Weights of a small mixture-of-experts language model, trained from scratch on English Wikipedia: 14 layers.
Below are experts of layer 11 (counted from 0) of a mixture-of-experts language model. Rows are named router (the router's row for the expert), down (a neuron's output weights, with its number) and show model dimensions 96-191. Each number is 128 + 32 x the weight over its row's rms, rounded and kept within 0 to 255.
After each expert's rows: a language model's description of what the expert responds to; "comes before" lists some tokens at least twice as common just after its tokens as in all text. This comes from a sample of Wikipedia text that the model never trained on. Tokens count by the router's weight.

# expert 21
router [ 90 113 109 117 164 116 122  89 123  74 142 116 127  78 159 163  65 143 116 101 126 119  90  75 148 125 136  81  60  69 133 134 133 199 180 141 166 147 203 116 157  98  99 172 112 102 119 101 112 192 173  86  98 110  82 114 139 167 147 125 113 135 105  76 105 126 152 139 123 154 116 127 127 152 136 167  42 106 106 108 104  76 130 105 176 132 104 122 125 163 148  81 132 125 170 104]
down0 [ 83 120  63 143 189 153 119 112 150 160 160  80 153  67 108  99 127  98  99 108 158 126 136  85 159 117 179 112 116 151  84 118 238 185 116 115 183 166 148 117 143  82 130 122 133 129 115 131 103 102 114 136 138 110 136 146  84 150  77 127  76 145  88 106 128 190 141 139 103 151  83 142 163 171 229 146  91 135  80 164 149 191 109  98 162 102 112 150 122 113 110 140 111 193  64 127]
down1 [119 164 133 113 123  79 172 107 183 140 159 135 157 118 107 107 167  56 141 137 150  84 108  76 118 176 146 141 165 153 131 111 135 158 166 130  83 194 176 153 155 193 138 170 106 113 145 159  95  85 156 123 115 165 104 199 109 149 110 139 191  86 149 119 160 107  95  95  91 144 171 107 151  84  99 182  98 124 108 145 128 154  95 129 101 170 130 162 160 149  72  90 120 133 116 166]
down2 [172 181 116 168 135  84 101 111 174 157 108 207  94 140  87  79 146 168 130 118 148 107 151  95  99 102 109 140 116  86 107  92  88 137 114 122 145 152  93  73 121 124 143 176 112 130 167 136  95 148  61 183 101  73 125 106  92 126 105 121 149 122 136 122 140 122 126 124 129  93 111  99 136 132 154 119 130 156 151 111 202  78 125 117 163 130 121  64 178 161 172 202 119 136  90  87]
Words in census prose and data-table headers, such as For every 100, Of those households, Total, Votes, %, km, Date.
comes before: ":", " ", " |", " the", " a", "N"

# expert 46
router [186 140  84 141 136 161 131 162 151  99 137 128 106  99 143 160 112  95 113  68 131 105 117 126 134 113  61 111 138 111  76 142  71 154 115 162 101 143 153 189 155 115 101 129 153 127  92 173  96 142 189 131 122 158 130 135 136  73 173 162 119 118 144 130 149 108 105 105 133 148 103  86 147 114 125 129  67 100 197  70 100 149 115 119 163  67 150 111 168 103 177 114 119  81 101 130]
down0 [121 126  59 114 141 199 132 187 121 127 165 117 134 121 138 131  82  66 153  93 144 169 114 161 105 117 173 136 174 116 137 209  89 133 110 110 120 142 135 103  71 165 131 154 167 140 149  99 170 126  96  99 135 143 124  33  85 159 173 139 160 133  95 136 161 130  92 128  62 106 144 108 102 102 129 152 136 139 129 128 173 195 120 129 117 119 145 180 106 144  97 107 172 165  73 127]
down1 [110  98 122  91 120 138 145  98 100 182 123 144 149  95 114 142 163  93 121 146 132 102 159 151 103 155 185  80  78 118 127  79 147 122 141 125 103  79 160 165  85 167 108 174 147 127 165  94  73 128 138 102  94 151 145  71 144 115 160 168 175  50 147 144 204 132 138 123  82 151  58 165 125  70  93 108 123 141  44  43  69 174 145 127 138 113 126 123 197  75 176 125 154 146  95 146]
down2 [ 92  86 113 158 112 144 150 117 134 136  75  88 138 163  90 123 103  84 199 148  97 124  83 128 104 164  66 153  90  73 151 227 117 131 166 136  76 122 120 178  79  95 103  98 139 118 149 138  77 141 197 147 148 159 153 146 182  64  91 107  91 156 132  95 178 168 178  89  97 127 120 123 108 156  64 130 153 197 104 117  82 136 149 124 117 153 114 191 125 123 121 149 127 177 114 138]
Leading digits of years and numbers, like 1 in 1940, and single capital letters starting names or titles, such as C, B, v.
comes before: "9", "1", ".", "8", "7", "6"

# expert 3
router [175 211 115 157 107 165 126 100 168 102 149 150 135  97 129 157 103  69 128  53 155 110 115 143 140 136 112 126 142  62  69 166 102 161 136 152 146 149 148 156 119 135 117 158 144 176 104 179 115 133 119 100 127 126  97 143 135 141 135 137  93 116 133 145 176 133 125 109  98 158 124  72 108 148 115 182  89 122 140 165 128 123  90 136 129  98 188 115 148 137 189  89 115  93 110  91]
down0 [ 80  84 136 136 152 100 181 128 174 138 159  91 166 141 103 188 177 133  92  47 146 116 109 154 140 141 126 121 116 100  42 159 101 155 141 128 156 107 124 139  73 128 127 140 124  96 146 110 145 125  86 150 148 138 107 116 110 159 125 126 131 147 171 103 150 146 146 151 165 156  96 151 127 133  92 136 163  99 136  93  77 107 156 148 160  92 130 161 169  96 126 117 151 163 133 149]
down1 [168  94 112 106 195 115 162 172  44  64 171 114 117 130 128 146 108  84 112 183 151 151 101  90  70 104  99 121 161 146  95 153 161 157 136 118 146 135 109 115 105 110 123 126 153  97 154 190  89 124 122 103 110 170  95 131 115 176 124 133 101  95 113 109  85 159 147 125 128 138  90 139 102 118 112 202 167 104 125 132 169 161 130 127 152 131 133 128 112 168 151  90 157  85  83 151]
down2 [144  78 115 133  90 112 109 144  56 144 125 128 101 102 123 164 157 163 106 162  99  97 115 110 128 154 118 174 159 190 144 124 103 116 135 142  73 147 109  80  98 157 126  92 131 115 157 122 108 100 141 183 143 135  84 121 158 147 162 160 156 176 139 114 120 139 139 146 153 125 153 129 157 100 170  95 119  83 114 114 128 120 126 206 106 120  87 150 143 198 132 110 159 135 155  93]
Head nouns naming places, buildings, institutions and laws, such as city, District, School, House, Act, plus was/were after them.
comes before: " of", ",", " in", ".", " was", " and"

# expert 39
router [115 150  83 124 121 125 137  98 159 100 121 102 149  67 182 113  78  71 147 104 174 106 123 133 184  83 128  78 158 112  98 153 101 137 138 184 147 155 143 160 121  80 118 124 168 160 118 117 113 115 141  66  80 167 103 122  90 117 186 152 125 106  59 123 150  77 105 134 140 157  93  55 152  99 173 120  52 117 162 110 107 121 119 126 194  81 127 150 117 138 127 114  90  94 161 144]
down0 [ 85 167 145 176 103 158 184 122 160 133  84 156 109 158  82  96 102  96  99  66 195 188 105 177 111  86  82 139  87 119 147 141 192 174 141 146 155 108 115 109 131 111 173 164 140 138  53 149 113 106  93 107 161 148 141 103  96  92 173 153  84  74 124 154 135 147 172 107 150 204 113 158 115 130 126 109 100 176 116 139 116 140 156 114 112  71 115 161 178 164 129 118 165 175 140 122]
down1 [120 156  82 103 142 124 182 145 156 117 127  84 139 113 136 162 162 121 155 154 141 164 135 125 139  77 151 106 153 110 125 113 110  95 120 113  80 102  85  60  97 150 144 147 138  98 114 134 127 123 106  83 120 132 107 158 105 108 124 160 158 175 152 126  94 184 178 164 128 102 135 117 100  85 146 102 128  61 138  97 130 156 162 155 153 145 136 155 181 143 151 133 129 127 104 124]
down2 [127 159 136  58 113 138 134  93 153 133 132 110 105 108 112 122 150 132 125  67 155 161  52  96 158 149 108 133 125  82 142  79 165  69 141 142 165 156 125 165 135 161 176 130 128  84 135 170 142 131 156 139 109  60 162 185 134 149 159 153 120 119 217 121 106 114 128  85  77 112 163 116 124  91 118 169 173 161 190 142  89 123  87 111 173 103 164 143  83  72 171 153 157  76 128 185]
Individual digits inside years, measurements, scores and IDs, plus number and colour words such as million, four, six, white.
comes before: "0", " |", "–", ".", "5", ")"

# expert 0
router [138 136 105  82 103  88 155 132 114 102 170 157  72  94  85 163 132  87 112 118 153 119 103  74 207 127 129 148  79 120 154 133 117 155 125 157 116 167 133 138 174  54 137 148  94  98 112 153 110 167 227 124  67 159  95 110 168 141 176 164 119 132 135  88 108 125 112  89 112 163 124  70 158 123 136 130  56  50 140  88 109 159  92  75 140  64 131 105 160 147 182  91 127 102 123 117]
down0 [185 159 124 113 129 100 133  77 131 115 107 127 111 150 131 110 153 151 143 115 102  73 168 123 140 159 125 149 139 140 151  91 149  82 150 128 110 107  97 124  98 176 165 145 126 125 100 205  82 142 131 122 113 135 169  97 187 128 155  52 163 159 142 128 161 103  70 155 158 117 116  73 118  70 111 113 151 142 148 104  87 115 153 185 142 136 118 147 117 143 123  94 166  94 104 147]
down1 [149 157 128 130 151 199 167 149  84 182 156 153 134 120 140 148 109  97 114 131 163 121  75  96  93 169  94 101 157  82 151 172 101  80 154  96 146 143  56 106 178 152  63 145  52 181  88 156 122 100 137 122 115 136  58 138 134 149 111 107 196 137 174 171 161 163  78  75  69 132 169 135 174 180 118 130 167 106 158 142 137 136 164 130  64 122 157 157 112 128  94 134 143 118 105 148]
down2 [112 141  24 120 107 151 142 132 109 116 138 135 158 113 123 151 138 122 132 142 127 134 102 126 181 163  84 110 111 137 103 135 122 133 128 108 120 175 163 102 143 133 155 134 152 140 119 109 102 118 202 119 187 167 125 126  89 109 150 102 153 129  89  83 145 156  70 148 171 164 150 165 197 183  99 179 116 114 165  93 139 180  75  98 146 175 214 212 133 137 117 128 139 132  96 114]
Digits inside numbers, especially the 9 or century digit of years and figures in weather-table cells, such as 1'9'36, 4'7'.3.
comes before: "9", "8", "1", "7", "6", "5"

# expert 27
router [113 160 172 130 178 145 121  97 139  81 141 142 129  87 136 149  85 115 117  55 138  87 108 112 149 128 116 153 139  81 111 151 128 156 134 139 142 137 143 153 130 138  70 175 124 163 128 131  92 129 132  74 107 136  75 121  48 155 116 176  97 165 134 154 136 107  95 152 148 166 101  93 163 116 148 119  91 134 156 155 107 176  87 110 178 125 208  94  95 157 176  99 146 132 172 136]
down0 [114 133 137 171 138 135 135 129 111 159 105 124 136 165  38 140 175 147 111 163 178 161 146  83 113 129 150 148 156 128 143  63 121 138 124 108 215  90 139 155 132  73  91 113 131 162 153  81 154 153  75 102 206 145 144 119 163 155 108  76  87 122 155 148 144  99 154 153  95 125 142 148  96 187 122  78  99 100 149 133 148 119 125  68 150 142 132  93  82  99 115  80 104 130 122  96]
down1 [155 141 121 147 141 123 158 101 115 125 119 161  81 138 167 168  94  78 118 138 161 107 140 170  91 122 138 133 138 164  94 162 125 115 109 122 137 115 117 113 140  90 155 106  85 119 119 115 120 128 149 103 124 130 125 128 168 124 160 195 115 107 145 148 142 152 132 132 162 149 139  97 124 100 172 105 125 105 103 177 116 187  62 118 149  57 107  81 138 110 135 144 115 131  85 114]
down2 [120 106  88  94 120 156  98  78  76 169 118 114 129 125 148 172 118 145  93 128 161  70 117 127 158  86 116 105 156 210 108 133  52 133 113 156 136 136 163 149 118 128 126  68 154 104 104 110 149 130 119 193 104  90 123 123 129 141 146  93 113  98  94 121 147 127 125 147 137  73 131  68 100 138 138 162 100  66 181 177 122  70 120  48 157 142  89 152 162 103 113  86 174 107 109  75]
Common nouns and their suffixes naming things, organisms or activities, such as building, church, music, species, band, -ers, -ation.
comes before: " and", ",", " of", ".", " in", " for"

# expert 37
router [123 125 136 144 131  97 129 129 138 102 136 139  83  97 116 145 120  48 139 131 159  80 103  79 206 166  82 119 115  99  82 118  93 128 101 173 181 144 148 133 145  68 106 157 130 102 116 146  60 170 173 115  94 154 114 109 107 126 174 144 119  90  74 102 124  94  85  70 139 150 117  56 178 118 175 138  80 101 117 120 101 155 132 133 156  79 142 127 128 131 195 112  78  89 130 159]
down0 [136 128 115  94  86  85 102 162  51  78 181 127 182 130  83 109 129 135 177  74 121 147 131 160  82 187  99 107 148 129 162 122 126 194 135 168 166 159 113  63 178 134 161 152  86  91 148 108  78 165 169 100 138 141 123  91 107  97 154 137  79 118 152 145  82 136 132 130 140 112 100 110 155 119 113 100  89  88 149 127  53  84 133  97 143  41  77  66 139  62 134 121 140 134 114 121]
down1 [153 143 136 121  89 142 156 145 150 151 138 111 161 210 117 118  61 111 136 122 136  79 191 103  95  78 146 153 157  66 162 160 108 110 105 118 114 144  73 106 122 111 148 189 104 139 152 201 146 145 126 149 114 101 114  91 165 131 117 151 107  97  82 202 107 130 129 131 136 181  91 136 119 141 140 156 131 123 127 130 116 152 136 118 149  83 175 134  99 119 122 175 124 131 116  83]
down2 [169 161 150 149 127 133 122 173  86 159 175 162 112 140 116 105 151 182  97 109  66 112 108 118 150  97 154 111 119 180 140 138 155 116 121 137  35 141 143  97 146 163 156 146 166  81 133 106  87 168 167  99 137 164  96 106 131 106  56 110 128 135 138  88 140 124 112  95 145 132 113 155 136 124 151  99 199  63 118 100  89 119 103 205 104 140 140 154 119 118 171 111 148 115 101 169]
Single digit tokens in years, dates, coordinates, durations, ratings and chart positions, such as 1995, 2:53, 2539.
comes before: "0", "9", "8", "5", "6", "7"

# expert 24
router [158 189  86  96 171 115 167  77 175  99 128 151 104 121 137 183 107 102 138  87 157 124 104  79 143 171 119 163 105 104 111 139 200 184 109 151 151 140 145 168 116 118  78 140 126 149 103 160  87 159 158  60 157 147  97 103 122 101 152 128  85 148 127 121 177 114 138 148  96 180  72 103 167 158 189 171  99 133 118 128  62 183 116 119 164 152 166  96 118 133 161 138 115  93  87 116]
down0 [107 124 112 135  78 110  98 117 160 130 133 144 140 174 124 125 117 123  67 125 111 108 109 115 130 104 141 124 153 107 127 132 175 134 116 122 106 119  83 118 162 171 158 123 121  86 131 156 127 140 120 134  96 167 187 145 149 173 130 134 142 130 105  44 162 118 142 172 133 146  85 124 202 156 117 127 143  79 115 143 146 113 129 145 154  94  88  71  75 193 113 127 200 156  92  77]
down1 [181  81 115 102  85 111 149 201 151 152 113 136 199  89  84 154  74  82 176 113 157  83 138 131 114  81 142 140 106 140 134  94 130 128  83 132 208 144 107  94 159 168 139 132 118 132 117  89 127 112 179  99 117 112 116 116 117 148  94 158 112 132  85 178 118 148 133  59 183  82 227 110 129 109 124 129 184 171 125 135 138 107 150 207  96  70 115 210 148 225 172 133 178 149 126 139]
down2 [ 63 168 199  80 116 108 107 139 176 165 133 171 129  80 148 117 125 103 154  99 120  93 146 172  97 142 171 123 120  83  95 115  93 115  75 221 100 114 144 168  91 111 154 127 153 173 118 177 136 156 169 161  94 178 112 183 112  75 137 123 132 137 150 189 202 119  98 110 134 123 161  72 105 134  38 143  76 167 100 110 120 117  77  94 138 138 162  98 154 132 122 117 144 134  93 136]
Capitalized head nouns and word endings inside proper names of institutions, parties and places, such as University, Air Base, Party, Stadium.
comes before: ",", " (", " of", " in", " =", "'"

# expert 4
router [148 126  86 115 104 137 123 144 134 150 153 103 142 109 142 134  66 116 119  92 142  99  96  82 116 160 140  89  98  93 174 199  64  99 153  84 147 169 177 131 169 129 113  97  97 117 128 114  79 194 131 122 101 138  58 118 145 193 144 147 104 145 104 136 106 117 148 149 127 161 134 118 153 155  89 161  88  89 133 131 107  87  79 106 173 112 111 126 131 212 184  75 107 120 144  93]
down0 [132 154 147 131  86 182 168 187  70  98 177 129 113 134 138 168 167 103 110 111 197 173 112 103 171  91  66 133  88 130 119 118 135 129 105 112 103 151  94 113 129 152  96  78 167 130 156 113 120 166 147  67 102 143 110 123 189 126 117 153 131  96 151 126 124 180  79 104 121 115 126 150 139 132 133 155 160  83 112 139 110 147 120 143  90 139  97 120 168  78 136 117  87  96  68  98]
down1 [136 127  87 132 118 111 169 117 118 132 159  84 156 153 128 151 134 116  95 148 166 146 127 167 140 118 138 188 104  80 101 164 115 200 138 141 134 119 123 151  74 117 110  63 113 103 120 114 163 140  91 104 128 201 177 157 128 127  87 146 148 120 150 123 118 128 159 139 124 136 166  68 142 126 102 119 114 132 117 144 161 136 155  96 119  77 135  94 144  72 101 190 114  80 146 126]
down2 [183 105 165 156  59  90 136 111 158 110 159 100 121 138  96 157 117 101  99 202 121  94 149 100 104 119 141 113 126 140  95 126 149 130 123 133 160  99  27 176  88 145 100  82  96  67 118 121  73 214 108 140 110 105 154 123 111 199 114  80  77 145 127 142  75 171 153 152 176 174  84 115 138 125 125 137 183 118  99 112 156 151 172 149 101 141  79 147 155  82 149  87 144 116 155 131]
Copular verbs after a subject, such as is, was, were, plus header words and table column labels like Club, Home, Total, See also.
comes before: ":", " |", " ", " a", " an", "=="

# expert 44
router [175 122 139  99 102 128 133 152 140 100 169 142  90 122 117 133 106  52 134 138 153  68 104  62 130 168 138 121 136 102 125 127  82 136 105 136 158 155 154 134 126  61  95 150  97 145 117 102 104 168 174 113  96 169  99 142 122 135 134 127 111 162 128 108 104 141 132  85  86 155 141  81 155 105 139 142  71  61 137 158 118 124 106  74 133  81 192 137 145 155 150  91 100 104 139 123]
down0 [ 71 108 108 141 105  69 188 126 134 109 120 133 168 119 147 117 130 119 119 144 141  99 151  91 196  91 102 161  97 150 114 143 112 112 169 146 116  84 150 101 131  88 131  68 104 125 106  79  79  56 117 135 170  96 107  95  62  96 175 125  91 100 191 146 149 191 182 204 172  67 147 131 110 120 165 182 155 142 125 137 146 120 101 157 154 170  58 115 166 110 122 122  87 129 150 149]
down1 [107 161 134 131 125 162 132 162 139 151 102  97 145 156 113 104 170  88  75 141 112 166 118 136 110 158 155 159 135 109 107 161 175  70 164  98 141 108  94 121 195 142 143  91 129 138 153 100 107 158 188 124  89  68 102 102  69 142 131  81 103 162  95 115 117 123 141 150 137 144  65  88 158 116  89 112  67 128 129 146 113 205 112 153 100 137 145 114 129 100 100 142 127 124  99 124]
down2 [137 133  93 137 139  76 139 109 118 158 147  70 121  57  65 151 126 183 104  60 135  86 141 100 181 162 129 143 142 132 108 145  58 155 159 115 141 151 148 213  62 137 150 133 142 153 114 113  65 113 102 130 139 141 139 101 123 138 182 117 103 125 100 161  81 121 148 156 148 106  89 180 134  87  83 105 116  89 111 134 160 104 118 160 102 132  91 171 117 131 136 157 107 126 141 121]
Digits, en dashes and signs in sports scores, statistics and money amounts in tables, such as 20'–'13, .'7'14, $'3'1,786.
comes before: "0", "1", "3", "5", "2", "4"

# expert 14
router [146 132 119 131 201 138 133 147 152 105 166 163  71 113 144 176 116 104 132  93 165 120  67 109 182 151 142 122 102 108  80 181 150  94 137 153 147 154 125 115 142 132 114 166 115 108  91 171 117 174  97 136  44 157 116 180 157 159 161 133  86 148  94  72  92 155 121 129  98 165 121 113 136 124 161 149 111 112 167 198  95  84  91  84 143 152 170 125 117 139 147 125 113  97 126 143]
down0 [107  69 113 133 159  92 129  86 115 145  94 149 140 124 104 106 133  64 156 190 120  86 139 120 144 136 166 123 138 202 141 123 131  79 106  95  54  98 145 129 153 163 141  76 118 118 147  82 171 150 142 129 129 143 164 102 104 112 150 164 132 171 109 101 145 147 163 140 133  62 111 112 178  50 153 111  51 168 181 102 184 138 111  80 119 134 184  61 125 106 118 172 136 157 157 161]
down1 [151 120  88 158 123 158  94  81  90 130 125 149 118 138 126 118 126 121  86  81 131 122  93 100 105 227 131  98 157 142 151 122 193 147 149 142 116 198 177 130 145 100 112  60  66 143 166 109 167 154 135 170 175 100 115 149 103 147 145 124 138 175 175 119 126 121  94 112 155 173 129 139 139 164 102 139 149 140 156  56 138 104 132  74 141 119 152  96 175  82  97  96 132 109 102 103]
down2 [ 58 129 186 179 145 169 172 109 149 159 107 133 116 120 103 142 102 141 139  75  86 112  89 188 131  97 132 140 210  93 148 110 164 135 147 135 135 151 140  53 117 161  60  86  55 126 147 109 106  64 145 121 173 116 220 137 152 118 103 115 125 112 100 132 127 110 180 114 127 141 116 141 100 121  82 130 146 159 176 104  74 129 122 121 130  83 155 138 162 106 164 119 148 101 154 208]
Copulas, modals and clause openers in quoted speech and discursive prose, such as is, was, would, Although, When, plus contraction pieces like 't, 'm.
comes before: " the", " a", " be", " his", " not", " was"

# expert 8
router [ 82 146 106  61 158 132  94 150 157 114 155 141  60  80 124 133 109 107 139 116 142  90  99  68 151 134 128 119 119  54 100 145 163 145 114 198 122 135 149 166 171  99  98 179 133  95 103 141 102 184 145 121 123 174 104 157 121 171 139 147  91 128 125 112 128 134 118 113 121 165 112  89 117 154 134 179  95 122 155 127 125 129 115  86 152 128 148 140 151 127 133 135 153  73 142 133]
down0 [151 134  97 110 138 145 101  92  78  73 153  88 164 138  66 128 137 185 112 123  49 180 122 119 142 130 160 110 112  90 151 116  62 123  70  64 182  80 117 120 132 124 147 121  83 186  97  94 145 172 132 173 174  55 125  91  74  47 146  92 226  97 121 136 153 127 167 124 114 187 169 114 152 153 113 159 143 119 142 183 156  87 106 158 184 129 139 124 154 143 127 159  97  90 158 136]
down1 [113 154  92 126 161  59 144  97 138 128 142 148  62 144 127 179  80 174 128 212 133  90 138 109 163 184 110  88 170 137 130 110 160  63  99 107 148 166 132 137 115 130 137 162 162 162  97  65 122  99  79  86 167 160 124 167  86  81 120 146 132 126 214 165 120 184 123  85 166 114 175 148 126 139 123  77 166  98  81 180 102 109 127 109 127 173 139 109 102 125 142 124 169 105 170 135]
down2 [155  96 157 129  86 170 162  95  89 142 151 156  98  87 174 132 119 106 144  72 135 131 102 169 127 144 145 163 123 152  88 158 159 111 140 118 190 101 135 138 189 144 105 123  93 147 160 186 129 149 139 112 109  63 102 137 146  90 135 104 151  93 134 112 132 148 150 121  99 195 161 143 118  84 115  94  98 121 136 182  73 123 151  97 126 141  63  63 147  92  93 143 131  91 168 136]
Opening parentheses, quotes and prepositions that introduce dates, names or clauses, such as (1992), (age 28), during, after, by.
comes before: "1", "2", " the", "born", "The", "S"

# expert 18
router [ 84 177 147 161 139 106 154 117 145 112 147 151 132  96 109 161  94 144 128 115 145  63  97 109 176 179 141 129 122  70  76 160 133 177 142 151 186 158 100 118 171  73  80 173 167 145  93 175 111 140 143  85 107 142  51 123 100 174 147 159 120 167  71 133 166  98  99 122 120 152 113  93 136 123 152 136 123 112 166 169  90 108  86 106 170 107 116 141 142 168 164 130 127 124 136 112]
down0 [149 153 117  76 114 150 137 166 112 190 149 154 104 141 111  72 127 117 110 170 140 206 132 143 111 154 158 107 127 134 128  78 132 175  85 158  55 132 212 139 136  71 113 122 113 109 185 156 161  61  94 149 115 122 213 114 123 101 130 125  93 135 133 146 153  73 114 120  97 118 166 139  45 128  99 225 116 125 148  64 167 147 139 123  95 138 135 105 130 139 136 133 140 142  96 160]
down1 [138 104  92 172 103 112 134 110  96 160 165 192 117 115 145 120  67 116 133 180 159  90  92 155  98 140 139 154  88 131 125 164 193  95 180 184 136 161 129 138 160 132  89 131 218 121 163 191 123 168  64 126 147 104 148 113 163 195 147 161 181 157  82  97 143 166 123 140 144 103 133 100 162 139 126  86 121 130  86 124  77 109 106 164 129 166 170 124 142 118 111  98  88 120 112 167]
down2 [103 101 178 142 170  94 125  88 142  93 104 168  94 121 128 133 101 126 125 180 117 140 144 121 214  74 152 222 156 138 115 183 118 135 104 128 100 104 143 134  77  58 154 133  80 144 122 126 128 106  87 143 110 122  67 150 122 153  85 142 157 136 188 121 141 139  91 187 138 121 166 169  91 140 158 127  97 111 104 136 180 150 169 127  92 189 110 102 104 126  76 153 102 104 137 193]
Head nouns and pronouns following the, a or this, e.g. help, that of, other hand, first time, plus relative words which, where, and blank lines.
comes before: " of", "==", "-", " was", " to", " is"

# expert 34
router [150 156 114  73 112 109 176 143 177  95 172 119 132  93 151 124  74 122  85 130 115 104 118 130 151 178  82 139 133  71 149 150 128 135 202 124 118 138 185  91 168 103 138 134 111 143 114 162  93 138 191 107 111 144 111 112 125 201 108 144 108 121  69  84 104 103 130 157 109 149 131 110 120 165 115 185  95  73 187 110  86  68  80 120 161 112 103  84 112 191 165 121  74 119 130 130]
down0 [131 100 163  79 136 102  77 148 160 115  98 112  65  89 149 121  90 124 111 167 156 164 125 153  59 133 135 103 160 163 111 178  96 122 139 214 124  33 159 114 137 134 153 128 207 109 126 140 170 111 211 124 122  73 135 197 131 124 121 118 160 135 143  47  40  83 125 141 111 185 182  98  73 113 183 175 148 127 172 115 173 166 151 137 119 117 122 105 130 164 135  75 169 129 116 134]
down1 [126 131 161 157 130  78 150 117  68 166 144 138 149 140 135 148 103  86 104 139 113 157 165 118 118 133 135 127 156 116 159 134 136 128 147 120 155 107 150  90 170 134 119  74 112  78 144  70 135 128 132 141 150  81 105 196  89 186 165 121 135 144  91 156 165 122 151  54 160 111 133  87 125 109 163 138 116 208 122  62 139  34  80 163 170  77 148 126 164 132 144 120 110 118 102  79]
down2 [130 116 155 113 112  99 132  99 132 130 163 112 135 145  65 103  95 129 180 118 143 107 208 136  88 154 136  94 160 119 123 180 152 137  73 132  89 147 143 137 133 116 141  59 124  76 100 105 141 135 172 134 154 135  90 109 186 133 133 148  94 197 174 121  24 170 114 157 136 123  87 139 133  42  81 115 108  83 139  94 116 125 137 134 141 174 158 119 159  81  93 152  25 154 190  88]
The article a/A and short entries in tables and results lists, such as A in result rows, No, Total, Votes, percentages, ordinal rd.
comes before: " |", ":", ")", ";", "–", "s"

# expert 29
router [106 158 100 100 149 129 120 136 129  67 113 140  74 117  94 138 114  90 163 122 170  92  86  68 141 177 121 134 147  91 117 155 152 132  98 127 124 156 122 144 149 107 134 131 104 151  81 152  94 212 152 125 114 147 125 116 134 132 143 133  92 157 101 120  92 123 140 107 130 170 121 128  95 114 125 165  66 130 171 157 141 103  55  95 177  30 188 120 125 161 171 111 110  78 140 149]
down0 [118 128 102 179 142 139 125  95 175 145 169 137 131 146 118  96 179 111 144  93 138 131 155 127  42 100 149 106  91  53 151 156 121 201 119 100 175 121 129 129 126 139  82  60 116 140 165 133 129 121 111 124 163  91 124 117 139 168 109 121 182  79  96 130 111 161 106 156 102 106  79 113 156 165  79  53  93 163 130  82 133  24 115  32 152 148 145 108 118 128  67 196  87 184 106 157]
down1 [121 154 119 173 159 144 109  80 152 119 130  99 140 101 156 122  67 131 137 153 154 169 128 157 129  70 144 139 108 125 127 125 137 109 131 147 179 102  72 102  66 198 145 192 179 150 125 145 153 152 109 146  77 132  84 110 138 143  80 106 124 149  94  76 104 145 122  82 136 144 130 163 128 190 150 226 123 119 147 145 153 153 109  83 140 132 122 172 187 120 108 160 117 135 101 120]
down2 [ 85 145 155  90 100 140 222 124  92 100 128 103 136 157 168 164 185 148 163 185 128 139  79  84 212  86  99 135 130 134  88 187 140 129 138 119 139  99  95 112 120 125 119 119  84 139 105 114 145 140 134 136 188  99 143 111 124  58  92 158 122 102  97  71 108 125 179 158  86 133 164  48 121  73 188 124  90 110 176 130 164 162 100 128 171 186  73 175 128 135 130 158  97 116 173 135]
Spaces and signs right before numbers in tables, mainly vote counts and percentages, plus +, −, $, £ and band-credit instruments.
comes before: "1", "3", "2", "4", "5", "6"

# expert 20
router [144 135 111 120 114 132 154 164 118 104 148 127  89 102 111 168 103  65 129 117 105  89 121  50 160 193 116 144 129 112  69 119 130  96 110 150 114 188 108 174 139  83 111 109  92 157 119 152  76 170 168 138 134 176 113 185 109 136 126 139  86 135 141  95  88 129  85  85 100 145 111  98 116 137 123 185  95  86 105 129 125 138 109 111 178 100 177 143 125 150 143 113 104  56 151 110]
down0 [127  88 169 157 106 162 108 120 158 152  57  97 125 162 205 108  51 123 100  71 115 131 141 120  90 117 132 119  96  79 166 107 109  97 175 121 145 130 137 155 106 149 119 125  56  82 111 133  92 135 116 187  87  98 188 104 108 116 150 174 167 138 134 118 149 131  95 136 129 126 131 120 152 123 117  79  86  92  97 122 146  97  87 118 143 123  88 113 168 125 115 106 171 119 153 108]
down1 [159 111 149  99  87  74 141 116 117 151 111 145 118 159 152 111 194 129 164 130 143 127 128 158  87 127 120 125 130 180 118 146 141 131 147 103 178  89 140  74 122 116 139 114  90 121 155 120 184 131 107 151 201 101 127 112 148  95 143  79 122 134  93  94 114 132 180 142 169 109 133 132 119 155  85  76  91 124 132 140  93 171 160 118  50 107 150  80 134  98 139 145 120 104 164 120]
down2 [118 120 145 171 166  81 105 166  77 119 160 172 164 129  59 129 107 135 119 151 144  88  65 128  94 118 122 136 123 138 192 155  94  73  99  97 148 203 140 116 114 100 120 157 142 114 141 160 145 187 148  97  92 174 128 131 191  93  94 139 119 200 115 137 134 170 162  89 124 125  83 134 126 151 124 174 182 184 126 147 131 127 183 132 143  90  87 136  78 160 155 157 114 158 128 130]
Digits and spaces deep inside decimal coordinates and table numbers, such as 0.4'2'951°W, plus spaces before dates and numbers.
comes before: "1", "2", "0", "4", "5", "3"